{
  "n_layer": 8,
  "d_model": 160,
  "n_experts": 64,
  "experts_per_token": 2,
  "d_expert": 96,
  "d_shared_expert": 0,
  "activation": "reglu",
  "moe_layers": [0, 1, 2, 3, 4, 5, 6, 7],
  "router_score": "softmax",
  "normalize_top_k": true,
  "routed_scale": 1.0,
  "balance_loss": 0.00138,
  "balance_bias": true,
  "router_logit_norm": 1.0,
  "router_bias": true,
  "init_std_router": 0.0123,
  "lr_router": 0.00162,
  "vocab_size": 7056,
  "norm": "rmsnorm",
  "norm_eps": 1e-06,
  "tie_embeddings": true,
  "optimizer": "muon",
  "lr": 0.0194,
  "beta1": 0.93,
  "batch_tokens": [131072, 262144, 524288],
  "seq_len": 256,
  "train_tokens": 671800000,
  "steps": 2357,
  "dataset": "wikipedia_en"
}
Below are experts of layer 4 (counted from 0) of a mixture-of-experts language model. Rows are named router (the router's row for the expert), gate (a neuron's input weights, with its number), up (a neuron's input weights, with its number), down (a neuron's output weights, with its number) and show model dimensions 0-159. Each number is 500 + 40 x the weight over its row's rms, rounded and kept within 0 to 999. Numbers have three digits each.
Before each expert's rows: "mostly gets" lists some tokens that are sent to it at least half of the time. This comes from a sample of Wikipedia text that the model never trained on.

# expert 40
mostly gets: " All", " As", " tr", "000", "500", " Gl"
router:555513488553457522491503478524518493532553556541543486516541492544470462535532484452572450526467502451509541430498477461471472473552479588484448549506546523546537500480500407507490549570553513507540496483514532491512433471519506502466468485498547491502510523562564477442543535498471524510587499415581501524441457492494416445554506449548526500479498487497484419475509464549382539501479536505432407426516454510478504522504495536468387473521462465520502497440472535492549528473540473
gate4:520483407475457490490456484453456563508498489557490468484430529523423467496505496487451434503437455467488436403559465510502595454537510463450514411499508519474536408497492515567497498540519519503473444441555484510423471467454515534548462429448522542461573479547561482456497499559485462457573491480460483420433511503490433503476508459511578454523494509518520514504503458460466562554530479486474513563452478454467487465533496488451504445498483526436562478465487484458491500464507474
up4:503549532499557515465530480458530468454515501466513546568483522497553532470467532547507510515614485483524442555478504392538509577464474513515480528446474505528443523508521494518542502414453496478562491548504522514572528517464552452629548571454453489494471516564478484506504532549543506578489449506395458478509425493491500464405532472483495519471463628477486482590530482501511523512518527477517521442516529490448510507456436494500489525450475518521477555495496481469519531492527485
down4:542512495503499493481438528482557515480489482524537428484543414515491443448445620475575510522548493581498504441509548574432547506528432540545485509542495508482437465456474434527519498518506556561482511435516520472539500465525536534486451486506561525454508516518510551443547535499540510489520442405452503508497548460427538534511540496495476403500507509521562465481593543436484542518540436480485509484455558509454497470473511521510541553488508478440546543494458554471533538516557452
gate5:442563419495550488503531509564452503569527468532471480579487514531572460556518523463467465549455475503537519432484461560507491506520477542487500493480550496507485430465588492490492561507516486448507489472509532564544545524592574496451532547550559547458564477554480509477482491526466484452490564492538491501510523501466435575486521471474521478485451591501532506515469439486465538586578501461490444541532432486547422536480547533433462557508430501451570509488509544484518491513504505
up5:549383521460510474509456493478494495431536523454560491535493453537480514461536446544496474530533480529500488493488489489450507491537439454578454489538542518504490511495479563434484513470566486539455501545521477515459434485477482533467538407468438398499443546485497597524503543493569598557427473516477514548499512484508517517463511547450436488504550479506487595546486500452480406479516476494553468419545569470536574488486490515557543522512517524513493564464523526487523481454511526
down5:504507557457472522521462481498457467471457477552476464476447501508487487525395507494478486505581519449508451516517426515429524538540506562511480463528542494602542448470440509540510432496510591575533480483480496467421537501436520528548499530562478508443540473580456449491448510498549497520564529521452481527522439500517527522545523463510510485493427493532453431545515556560527602529530486508468505496566521499483524472580548537470522507541561438493447530470469477447513530524455563
gate6:545492488400521501466518463549458525443507490551553409453483522613490487494528519467464544532507502584485485533497497412435519506470498538522529480446506475412511499479512489481579518452587582466468499487462449523503465546530621502479451534519500481517491443548549516475562486460516475493461528491533525527432541481471493416460535483486509468517480566466466540544486439603540591538573482488486524449519546524461495502519477471523486523492456492453511464513515502484452498515511550
up6:482465548477531492537519446534510467466454479459415563505510440480418500567552461524555469419464396507486554522564492544447542497546510522470468518501510490558472524483464466464445516496479462476534432501448432487472534494539482530466525519503495523523522485364462473516553461476501519448530517469476539429521477475487511569519535522546538425525484556567542530457508530434450516561517464546562582467477478544482543472403479482508475434526478463558532541507482508513511470524498491
down6:552511453576544535493490488499527460586501524473487537494553457484509531554487552514483442521519563491464512499559561527516490512506474435533437531553474425489474457559517511434497517472492521473554421448401475484489579551501520530442465533493458548504465535526488443405456496491484521481461473530478560435475495474517441615463536486531524518519467535475529409503486566503470443525447536511514514559477473532510508495539421485512515452467486514500552509529389540506517510441534444

# expert 55
mostly gets: " N", " Sh", " Y", " n", " Th", " T"
router:470489489510508497495467477444526487524433546445418501482534446491592549552443493459515503472451497470454438500593518504551528498476551462534561479476596475502497527535472546472478450553462448493545458505474538465554514478499488501512484510478404458550494477496510483493546581555490437459542458496439548567500526513493560531556464562508480400461517486480402443536493530482494444492575481522510506534529491459496552485506470517489513513492483477472543500482487557431493502418408571
gate6:475374477533500512531469531539492494566456480545459520517463523520463516481571521443533529540444516488502516422465509531464432517515510523440510499464503494533451468476484515426515523471484443439523404551477545471524486450562529545426553476487468390511589476498543466526527470537561536465552508484523522538467518469478543518459479436458500511499485472490407530530431430457529549480559432509467532465477510490500564510433509570492503485540478509440492443445476490507470505542530433
up6:474467506457479495470390481472449496598468518482493492563417502526433510493490513422578542542488526469517519486491505498413445557495523447535524518518521553479502477473503479464490539494517485486514427494541531525530516582513505537432517533518480467506538484485441481519625493499523503536573500494495562542493477603497565500439476517488485553511486555543484452476485500476421548453506418496486529514482495483480545518525456571557531455494511448420489435443449515495399476504491507
down6:455493446504489537478619487410558521516463500513542543522509523455506423405517506492453501502463531464473502492511467486471475476459584491512506441454514520482532504536547441520567543520461491492504475489488472502492523487514468513530452405450534446463505479549429573536467447491521445497506446473503429440540507471537444459525519524456553522499548454484527471469479454464519468437514482531489495502526391508458492572559443492523523489483480439574478590521557460570454539483439465
gate7:487486473481472423503487488525431575512486526462482489507567509447457511525366462472501534496486526434519482484524544454498563560502489493524520586500581522597534531544514491453506506457528519449485507549571536548469502551499473458483474536499467495512530539483506540572507509522514503526446400453432544496434514485544444504519496449511512482477489529494447492507469428484523538510399467507536525514532477456555482566553486507450549584491479495540452489470540455465502451577517589
up7:541492399514507437438472516534581545482453544559487541528457528503500489563532491485538492506533504532507564481580492500528541484564557499457529509459483470476481564485513515531524504471456568459481496610546561527454513514503504497479528508530561485569455500512506452490518506529592475483479524478459534433552447525500557471475501536548489471561537552497524463464520482449578498508507460425485508393452519447428471572513476472494423508422529490430474548477494523446560495523524516
down7:526506478477472457474421520572471445489483486532539522507509499495502539512565592492533460534503511502426576503485530442522453470458531495466470531426540486483438520507472519511464606535478538430516492474449482499453410523553507489519494496473503502458529480506414544499507512524509512506466554509487428528506589527574535497496520479572458598510556499592450496466511500464462444494459534530455480557434455481531443445534551535557496456540487502514439510564552479440508506482430455
gate8:451466523544478535542457499504464534508534534531453423540495430563451580490515452465484561463457527522456527463527499479549502537556506474420503457458448488559410522498546541454470512519482556561566520539550569554516465499509435507536442537493542420476486483539516520417485521498525456468481461493453540459488472515521482523523546478519617456508488420498517513548450567448498470488523509467484519565473471487517527461549523498446537431535497558483530529525488508493510508572593452
up8:460541514467516488535523512505468447521476456523560450487505575462560487481530578430553463536394543450550551507498522491446432489496499536465499497560513524494526467509516555550428522509542450451462476533500495526476546458521500493489457555462470475520463469463443444511576527453474593503462489422506476483455490486466516523534430518449530481476492588455490517479523539489497548524474559553575476498544483521485464491481432504483469494503477470506392463403563551454520558574499480
down8:514537467481547535528523504499496407513499531471493468561478533420510544517529447448478489450488522486473509549507494474491487521485497497544470481473540474515607508496602554534420457492503432415487561388516481533457470519561446509489486501476516449518486514450448519464468582461437539496474559472521449467532542521558571540605502534502474545449516461532481536512516498551447484493499536529526526491518513489553440519505447535448429523496565488509611558492532505529549505542479521

# expert 31
mostly gets: "j", "ab", "ri", " st", " Mar", "av"
router:509473422477494532512533412463536548535528433415450415599495500442525542528535473449548458476469483476537511512491510540540485520481521510494556484523489517477495492466615454519564549517515562469514489475497504459458471521446521503518475465533533476542444442449517528528488540491409483536542564499513520475522525490507511547481467520473464505547446483437470523514457482494494512454525478444452536554428482564585559457468491518479535460504571554479374464467495454428530533499502494
gate7:524562502452500514414494520546503507495465385477513540526542487465508514517528493500535497525469437478490485488499495543534563501495552439424485461523511501489546473521466467499451472542465549448534521494562477396500485450522482531510492488446523543483478481568442508500527525491579551495477596562517433531504417532471475526510567447432536572540512429493547500482549495509550515512585536486422533491516469553485521449499544506518472436534521618456495457483448493434450545517498510
up7:475550465475493443487472522471466499553520524593463526434518490485413505531462504534543452492549468498533529507474456518497546555507559489441611492523566552422484524484521479542436483505467502523495517428475458438504482486453532479498482591506518490440485507480548530482473549476513517471485601510461460504495514552504464546497449549467486431518555515432512502515526515491493499460581523411462476438466509503477491505564487545489565549530525408451517537518564556498449549553556431
down7:524410439487476518468444502560459529522505565559452490424421545457479498496500589563454473486521498525528539526517543532486470491491448449526539528535468551493482526501466527502455594520646487463480467515476476497485550545538517505467457485476493472500435547484479504592520554503482524427530472553518456559484445542536448451509510491461509436470473513507450535481448527541492535463466521536503618509564527564490455466509449524534468542522460479457558512479484455547490514510481462
gate8:496492472512468556421497517641501546537461512493485513501490563506507515515517447574519476562564515547552476513444440519565430499474547459452558486469448549465505500514565501442531542533523495507519572494387475461464426425453455580483509514497499494445506469541426469479502475523486436466551524485481471463474582539505518401544485507523488541500533486468502445488490499496564488547444455514498478546422440474447470489509443459503533481530516473514494496518518538466443470518485466
up8:482465467419449508519533563345557525496459441532489494444489560466474509532548530449464536522498470498530543469534552455551519510498481500480535508465530472574496541479517572470470544506495533519458438510540488589446570560479484529479573515537469509485520537507493500531410524466501469497482506413450526427548503477464476517512425423499479501533473531496492487485465515504440490452530476497528476396510529539482527458515483549496528459573536526462545461473479512591510460466554453
down8:480559477539456524523535367496497465535501525459464454568508466485438492522431422495519514473504504507470370544481472478522543515503467478503460443479552448475496490480477495492537514541484534484468509573510453510561463494444475469519535519556530513489469491516503469471451407517581545444512480518474523479476503485468527486488429518581444497502390526465431572550538468425506469514542496463495445490469443520489500496505470512469459530479488599512548481494420564487554535503542462
gate9:463493487472456519543548439487446535485564498518516450507530483514574555551486440501526512474493457426543499546478456514457431463475500476501502483474466454500442543474515511476435488503465438552570465494481516444478564505486504508501517486514596467482457399520462506475495498493507485552555524509419449535440476434523529564448510497480472497510533487511524504520468561542478463526570444440478579451484508466412489483467610480399513448506555584485470533559510526481561480487459487
up9:489546448524572438484460568493480460472518504488464477509441529528518452519517448488543466519455486574493518498464513532521510499515534570499442529555501584522516509546551493506491503468536474447505495522450451542563505494478495521542439490508458487457516529502562413454499470565530434487452498477487517541509571480523507507438531592490559467526469462443492541544525363526526496484433514553507513520519529430533468576493424435485535487513386479563548505475487459456443548461507522
down9:495490483506470536529477537478461536482444525497438495543470516511526456555508569464555472542537576509484447447546572561530535474482573551538552496543439556464518544560473500468515482542489520576522497464513535477562427496435474438438499475511496476486495567558524516519563545494524502518497471513513539451481461488537552516541495480566568504438450454484495548556579551530465513555492542459461468585545527439550464506515513528487557539527508399444501551503526513450507477522524590

# expert 39
mostly gets: " end", " attack", " pass", " support", "ing", " success"
router:519563395536463492505465524562451501460478523499459510475498491534484528468502526538549471531430562488481477490475528554419591424449473458561528472495476512499560464592464501493477566443419477568501540467471497566543498468508509501559434508475446544539486471502481485527482524504539497473496554427593486485524488471529513489476507493586543516503544541426529460514530494585467545452421458452504488534438544445493518487503453445530517579506467458555515499484510512474531510569477478
gate2:506530509521447489495605472544515437552494478567568464461449476463439510445494545541490562533404563511529502497481530523473531469463485455528519484559529574497464409480513465516496555507480552560563427486444484495524469489545495449449455522552521517488482522463476460490590563484553423436487547514455531504552498532479475535485515464390483542483488524486449483527472472574498543527478506472504503508512490542514547529471457448506490470494565499425460516543457534570434460550539491
up2:585504492463478443513496525467511507538567544563540543463549529509543493523480486473453541500551525410460476475518501527486541548487555526434522488532497448572456547525552509535497490501493422580553494472501463441491475428545487550506404490507431558491495561490469483495532548391484569559404505503482524485504447508444472477547543517483495433453475561500456508544507527478538585540433535546525513512521533451575507491545569500490559516475512495491440488499456529533502543533484494
down2:496514501543500525388487509507549481554484535580489485454556479518522484490437472444512515470540464540430503451548500524516570484478507535494480522520419488435549536523493507473502472459554425524480550488481480505589513457511445529531525523494497450526460550527502443512560513414448553539460554451526485495467417460553438596409470535440494475529522457455541527483502486549563461476453538517480511494539487488456418507502518472522552511439448438522479543478453524559506564479511537
gate3:485450442494498463492484547526533546464526536482457549502557431563527501531563550454559516488436552559530507501424620563493484521486484445537502494516517511591511507535499470533451548494497541502472465466467563470500463456468579464520498517523463496489534515496513498491450507477488432503496479520534521467449519580513562467484451478497521419454581418433493493470502501469505475472478513553445406527482497476550519407434512486531510543552487515479582567492530520483461439522465564
up3:503518572500450487466465536490444445560518472505494544506444576472480509504475370584505525549550467469467493471571421423553467495489540564457505512585490464514533457507517507513548494553488527480460498478518516571448548448500525526530538558572527506489508513460542535505457536497481507534516471494514455495470555464477411522489513523499493558526445538505500558521490532499555467490519500538512532555520372479486470577552498507472429417484505476504460509552525405503505541550501495
down3:501527451492506522431462531496531566438521530457515490493487503472455406464541489432486486460492510535466415465561479494530535431458449494486577459546533454519414468489464500516553496532536580521504432501485498448513541552535477470467487492556524458468532537456462485440479494543461496494508539532487551518485419563495451544507470507541454520506539551474497509516480501533482456479549488430485472524516495485498390477421482494505487474560455466434506504353474507476497531609505522
gate4:551475524497443527527422545442448464503475490485558436508518568525514613541475507573539523542481501525456478549534481461505583498453456500489481564423481525502527453482488495505487457511514531525572517473460524493447498450567463381488503580436424444483499491502498429471457494493500542494545459505557490478493569508523469464513456455498438463539532577454431499494512541528509532549466460496516405428458559482491506527496525541435473496475536521485450445540480516485489457535479477
up4:459501436525497483499477474502495465492494542516481497439487424414589494532467478532449448509452448524473496472578528471484535484453496538472572544466589473548494526516478507578517500472483525486499510511517469490523524569496430481576543454429484542583506530553492532464462543445497480478477510507551523542498585451465521556597530456479597439433459445497483537491526489560540488545501471475510526484558472489557550509474515542545465546497528521571497534481500499485495513540395437
down4:437551435500539539483474485488480424519584469530448501495596504454492516482545536534576509479462592459576532432461505519508494487451540476490461486485520479496545471520551533535529462517517461520505536514472634537529481499550516561497472548456450541477505492523550505506465481512565514477559504474514524476486574479425516510563494493488445511514545474428507418508459461461524559525500459459477418555542534496462474447544476500546457513506403503465457544430548524499462476495531449

# expert 60
mostly gets: " made", " used", " including", " such", " released", " known"
router:526536509516512485464515530586515416560520438547451488484527474528517440548478494449519529517507514509517562513515434509472499545427514527576483492468464521418508415489525492465447518553439496493481497457570465520542497415448507508446482464542461470498503574437537518502488383534553419528491496514464523488494476527453418471571529513500467457486562531488496498523531552495521456542481498595503465495554522587504509552400522475511525572461538509490510474520498472580518547504514516
gate2:482497521511471475475500468510414432492463496532439444479499460526554520475550502518444484497495499471545458531501458520470494462523508487517531440436486574482549416461562370524512501521449487544504558444516519497487562545545480468582505473574476572452471437505525486509450534493555477431518536595529476469510482562538469514500487556502458473456494504449539424447497466484449478496540520522538544494539477484424495471516433498485532521392486532486507461565460512496583511439522523
up2:523435508427488472551517488486470494489554491487557442510478469478488506501552455556521425529525495477570438560569509438554499511475587568422501458438493514482522494432543481448593487521509505468467485496469421532531508476462524518507513452442522557509464507520438538535526542488487537481573422537496531482473522510476393528545533570482490477476502520452532442497507489514531518517433474456526515554458496596496468599483489465471518563500538477477464466544515468535482499494431420
down2:507466512501487487536477503547468518529482508502552443492557545457538476513407501504468494570499461469500505427539492447445510495449506594417468597455512519497520558503516480461438476546553507510472500525465503459520500501514481506475567498489503454451576520458497504534536486444509525431489555493439518481452531557535546495534569510473549499569525544526510436609508425541522496457548481486515544473497491480597547513497530528484510414567440472440513424454532464499471444470552559
gate3:455500599463449561515469492478444483478523435452475489414494478518511486453540568469482437507432503548502543484481437467449543450484597490486473541427443488526518472477451399507509518408448526512563519562520496577533490513447448452464498522516425573558484465431518477443430487478475497492490456538547499512498500505476493484505391472515532508482450535518497445542468484476447496522466526431481441485508515508453457447481497480511555489445546551495464502491467447464532507512520535
up3:473466522489493485464547525489428468552472434473518447499504442571470492534558560509513514558466456511459406551515440490421557539484518484514534516486487548497531460461503526502512526469424596537452524530552469454430517470467448505526470542495439465549476536451495458446430503471547475428519494517506481511511476516512426516533435496572529487525550506458510460517510523466475493512506543407445463534534459536487546512576452481549395478501521550469493484423495464560477450510433531
down3:514463529482534502453490552460504479468514556553530453568477440379555507495491539534453480487485519514475517522503492524437520495527463508624499512459446563492503514490490520521434465461521503468477521475446444537478471475512505536508539558509523520535484513481548520553498503536572399493522468522594495448485477479476545475505519494551573391450516558569480528445491466525451479449599563476477512512520505429438464538465520452539503489544474523459502438497590432489499491508462483
gate4:439507479456521486507488507552450499502413478489476504424465508508558489527458464486502467549489531544579520491563544474498523526487494421571534491506501540534489528550539528546530592413508507509530452497517509518532476464453501531470537507538476528552523509522587462443607491457530516502491498493486545452418498496424542605512489441560479552516545504560435569511442508521545550582464479513484568470489425492530491534533573415546518515526485465505528522502533506465485543465527529
up4:493499517446487477404536520519454455545464533463444564466490417463542518550539354461404487520509460510495496396482543446542537472523501512525490560496473509503514489526573555468562487465526457538498452487463533469494516599516473552445528533435519556472524562515540447484497469515569507521523534496469480564513542534443464503506517500484410497575506504572497556520442466505539506460470509474463473531494465502572532493518552509544506504522517480537465481551541454554487499486457476
down4:422484469555496437517489548544459448492538553558457494558537476589532536475464495497540486539511513466544428448456420439492503488548507507497449538450523426550532530444471519468512492442539455480487562515511568421514499502458453534572563467470484515432476520495576520523455473476432518457515525452457572512501459514511579486455469462452540490564480461567526464556553495502476522515539525466600485458556531492529462500473519515462491503478495553470473568468537490541474448481544482

# expert 8
mostly gets: "ial", " began", " general", " was", " became", " Later"
router:521545492499520534517444571574403504423563550497533450451572538521424432525514426491574491547544498468456563504537558497439459487517470540458501524520521534487463443457492567435494555494460473577513482532487502521550538501492500467466492490536534427510484530536506486512499594481500528497493461443491515452466471527495444462421497555514500527560503514451470488479541464526509422454462603488570481452486504531500426473469503491459434485493526448521478507459505419481469534462511499
gate4:524405562426509481477470508511522560491519509492497519541455478490419554436551451555547469479472443469580583572485474561513394545526519472475489543534510471523468560531573488474521491453468435490488531595541519545523490464468544520487435526514530461541462507508519439465439524505501435487436506474491497444508550451364540493459445512483518465525452454500492458466565501527454494560517502456558522506491561495445556513482525515442494508528488497469547492469490470521515461489493500
up4:517457498506440577491541567411578495463552477531432530494554472469534455543430490465558536457524420524525502513499506523603493539528464499483526577504517520545502497477434533456489536543513474509511568482501510550500471488527484423444470609549517484514443465507575586486480535502563573489533555485476528418466573522456495508519554526469450497497594565528471527501495509571476533527478469524519462487438486485465494482482570516521481512440506433482484487543472521476512493516465490
down4:526515516451548540516520444458458551510492538469526534468549478514460469536578498482493465516412516544463486475500462470520438499488515416452495557540523467438452476436458470506517496543493448473493495578525450523517486547533528423511464510515497558458471475502518461509474560534549559461508483517519456511492559515498530517454483495536493624464463509536524568619558569516471478467517481483514461506462454470558521502519457474490468535525503569552434470453377493474462483450589495
gate5:438521492458509425521497488549423491534507549502469451443525520519470447463474469472489540512479473591534532491435559439504476531487436497567443525531577512548499466433451493508481547550494500575507504441498564521537473505498418492561460544574472492482470504474475501475557551494457443495520465551463498458593519472509399500514469433457548524511502509436455521505522467479509487448480488440511581448447540506550508459606468524559483471446555492517538473531458452476510499524494500
up5:505371505570489519508436498493516472431512487419473494494504516480548488500511523520501472536457493477498560439535435505450553503470561554557497508439409493470493510533521509521520500475538521468441499499485427501449518508510517493549531390537527515478489459496453475540430539564582537428525519502527431557442463543559551485500545553488460486542492519503553523437500474473486481522546398576505489504445436508446455560478534463483497534541426524526425492494539497522494548508494489
down5:431530488515429537582483502500521553509538564488550508494515483488487543435537483551524509466525452484527454448538453543591505421528478547397549466531499442473469532512524526566505438491576493586534466479522457504539466552478500417467547555542485556499511555527545557516493534531599425533539441558548539484486525478498503447523465482502495523489543498535500486565520503494449444530504498527515553476439465487442477453555512508485494490538503486538432430519502498480451534544434451
gate6:500453527498462523510535549521523495522525508515545549496549524591451496524438399496522492457517491444460429564515517495442473499529404535458538501540470571483495510527534510409523477525498482539504512451528495477452462488467525424581426560484409458545517511471472485503478553521527436575511577529455511535541475498534491435495413459497473523568420522457482525412495568490502489462518528492511515490463544496488509528539483474526548514511443425530500514470484488511467495518396553
up6:543533480545558453506423489479486523419455458451498446518469413478576470451529585549454471540484487502587510443493519530528555464467562515549487479438567504521484469489474506494515499519553536456431527543435462502548572484553447525487547493545554534481515534489510513546524490477508541505558413487456541482523502475467515549475521559524444509413488479538508524534500517500535440514411455536504472523476491484505481499518532456508411464524584567468544494531467506536568519548562474
down6:538476484483527521512503495509409406476455501489451504428442500517516589468507457424447508493486559513493427482506490466460580462466456492476511539507518520430510496493473539462511523523466508531570408492524401467625523536514564505546520501556484531517499472501460533512426542482449456431444497489542502534481482524544567511555501472495469523509503432516449576490501458503520426547568515522439495458562502481461443468515492563496594504482526492535472489428526538498523516497472501

# expert 54
mostly gets: " high", " own", " public", " water", " professional", " small"
router:476452540492505518530482546576471432485489514487554509469448496469598470494519529534503476500506521524552471512470474484478572502454480488537486510517475441532510515498489513539435504495485550460448444514437451526469516469441491516501555539454432493518539566483462459536437461524494547389493530556449477439558516546453390486512495531524562433475543531503482510433491566496460535416487549428471453525478549410440549524526457423499491506547529523414503494475534495478462529472460525
gate4:447463504526481519382472497477507492488544615481556433501501450504531512471560497500462470506509467463462479538419439461516479416470556519554417546510534490517440403493511468503558508532467542457489490509497550510483487478462453573526521554477455496556506548517477495413506577528503425468525502515524487563457588546471491448543473534553494500467557499495510403586522529551497446455489500484471501506499495492467451502492458448473450478456458535495526448524512469553476487543457506
up4:492522500471469500585588556429512504503546504457526496532482492559532520515466529511518551600510466508523502502539516467457500544434495475569457458483549475507503481515506523506454555465466490592491523456511487483490483499555410545561534438475515571507458449496498469525562450459575544432502462563518512489508476515438447495483501410470383515464517456579577510454487476502495518579516455571524487469487482501498462521527530543528432543480543474540478494487446499565458457492532446
down4:430537496521420510492478451491500428472529441434466497440467531477410490476406545542472517491435504524470548474491532479474460554479479461538425498449483478504449503490486515481397462467551483539521547498482507503536475506536507491532497553477433456495493457486488489551482499440464472487521561520454442501464500505545509554545397449454453584601493484452529504477528471452573508483478443555493468542500522554471578479454525479517523478482451450460551459522464510513575531429500465
gate5:441489498488590506500472537523490492492490512496602549503573446507525532500488520559520542462423421532498501551473522518517500545514577520499485472454464490547506488612531474543508504451410504427516462490459490512470462481485456502532508486516494478561431442485449487459468556437497579437459526472471521550441465548461507444495485597489485480461489503465577481482461490497456520501440528497506546545477444495422510456452530456507453475514471497496587580510420443519533538526474515
up5:472492473500521534544593559582574526441487460510483526488482457509483456497474480516475459406535468565527513529488420493501462453555541462476473561431483440517499515499450528573518503486436535458514496483448487485522489448492388514543471523501509544547469490486442491496492463584524510467529554534511494510491409585500540517529578528498461430478495520525506480473473488503483504397455441509465494495501474481574523476427468489519501476485429544450544560483446498577537515532430520
down5:531463545509453487439535563469444513532463528542509542527433480514492481546417519486445496458491463522504473519547438508536551515522572535560455502526514508430534555486547556443499542451492483492454494427551562524491541547444458572575426464395561581496502454459520501502472514519506524499446536560486466458560462466446497504490489537582501513444517512524490505596499476512531471432485547510531437494527531525537579472476473484482524509465504462535569448441478528546498506480541521
gate6:572515550515465480510527540477439534631513465471492481504488468525475504569504464480461517502499525559521490466529519520436405530499500503494515562514522517461484486451573464470520469507509473536486462506450467525482457459474458562468504559427600569515518476537539500475506504517468525497509496538515446518477486515468493463478455559549502516468463495509441494531476457525508508473421473484578497456518598437456424552558428524426484547551534488582538455525557497485479558517394525
up6:510482515562521542525469467534526527469475519516527487497487481487504540503467543598591447467443473503462447488516581578509537464526531536477524487488505458540487532454400563479488466536543483499482530503469488496406499482465503490454457501509487476572512531460497471431548521540547465540513547500443528430551491507575485546463481498483480494493491508533534423570536498478450546537555470520446496477483412562560504406479476430538532401548503481522454488485507486575555543534573524
down6:516447448466450475429459484501464507487482477484430515439522505500524600464468494488515532525560533530546439516541497540538541579471567568532503537439503441518469499492494514480466517564474492527503497515560503460477470538533457443395409509547457512540561590472485500542430554482485501509416504493488428533425436458474493563472460530461482522525606472469534584482540555511506488500531474438484501570508528507497501547475489458463501511530566479529495486498491528423520472465490504

# expert 12
mostly gets: "13", "12", "11", "16", "14", "15"
router:550535419449530572520522460526518437519456452474545438526539459487502454498443562465501481552578541495469497494510492439531483530466562474547491567548557480490523485535480453544470538504458493477552509501502470491531497478513528423473518465479546448469513470419434515550504494552463428506516455504481544461464534468414513581539542463436497512600495567504493448464554456491497438513489451453520464474498514519498517559518403511430471475501543550555494495405519490545535531465474474
gate4:492485509487471484498474504485480445512456497553441508518468410608522467496509553486498520509512574568483529525521488543440495434510467528525538504432520533582579530518518490553457532437520486626521582517513598562536517484493504450585554481510501466489524541462472496477497528530463424502523507559468493446556448447476418533536476442462509521496526487437502574503481531512494498506511525424475478487526520552500533464520480564479495512468453539494413552507574516506520555539465509
up4:496463490517534490482534478493493500605440553529510469510511403548479471507445462523496524516534532538500539523492578512555443505443509532548480514440461531485539512562498453533494495447542543604546537528537549538584469542542469468560533527618446564472527507518511414505458501502591490454431560471448458454516499503511448515510495421516521500508542450445429498524490489529458494548532459454447494506505461490505520487484463516489547416446443497518504563494528480484558505519480462
down4:457491532500475518530577516496503542506511456529476419494465516517478489530541505480444496508517489473574538533504527546541483532539502488518590452583504481592454524484560569481511596503511512485493465517543536554475455525516537544476443532471510464525425448524555539522501552533498536487570478464487490427459531381469517575519458471450502507453462523515581465535535536453443555448531509512488452479507564521489504493587544465423503479572499469497406517479530471515546460548502498
gate5:523545470522546421574576439521446497474474501568475493538507441436424527551453574538544581558524439589480547511462474497474523497532532503443528532482492486403509520533485446450464492534562537501547555528462500523483489454438441468521486521408497473460505494447511482515509513523479509511495429479429519545496448566539522517442485470450581496461510511509492518542478558551509504519509589511567545554466542477535464479514488443497505448475508456543558528485467457536529488527493537
up5:473572458566500423529488521528537450466507482506476495478521406493429482572487524484466556439506482490551580513489470526598522480537511493528527551452525473461464524471501523494475531486506516529528482493577432508501520496490520479479518468467530511556404518503433498532578510495513459521501547512458530547484513501475530552507404558522451537445504507465548591487501521557446497447540536481548470518481450573581496544462535453505431505499420505472520618570511493455523469509528477
down5:540541518557437542486502513514417509556443507499463493541508495498501447541449526528482464457499499496554521526493481522503508513513475530504535520473500467547478508499484514530497486551463490412535453561543485475480506528471472529427536472589517531502461410474513460448520477513530537493497507482459462498542478534474481577507560456518548493489540500465413507444564446527547454500441483526482564447572548477564414542527559457426473556513486507406462451454567443517527500539499366
gate6:472476490429407521506459539517554502506531492523444491534430472515464481459534533496526471486496477541533548467485519481546531482542495455615532485519445546484479501464460469516457551503549529526513505433467434569469517489455492518552489437540409470507517462449479473479493476493529541532532530483549457591486471571522480542533513499511520444543479461453458505448510480448443470463522518468500431490512516536531473546502513616518437439466573517518523545546454579561433457423545521
up6:499448508490484525456517502475435453471579560487392520525517440479507506469505571496470438444516488505538479465494479444479483481485440450530494512508432512480492468451507531514489488492581512488517474404532394550507514506462480550520509518616489492440506474477514472459529550439476494468529501464521535578534495603472509490581497460543532507556518513500436482510526455496402432444506537445520481509545500521512491490555532570512411434465566537499536547525538501489478466469482467
down6:471513443503548519454545511562451505532454462509527513440428513512600502596510490539492502439566458443516465617504523548504509506568529509484486461469519522531482535552418527504528450548510485479505425493490502442529502520479482519454434506472460539468504501471452537427511464520505538570472565456523471545482488477468542465516480491529485514467538467449511483556483501470483420588537483498557445464527474508564514516475400514464509538470490538485508530537481459439612467477555551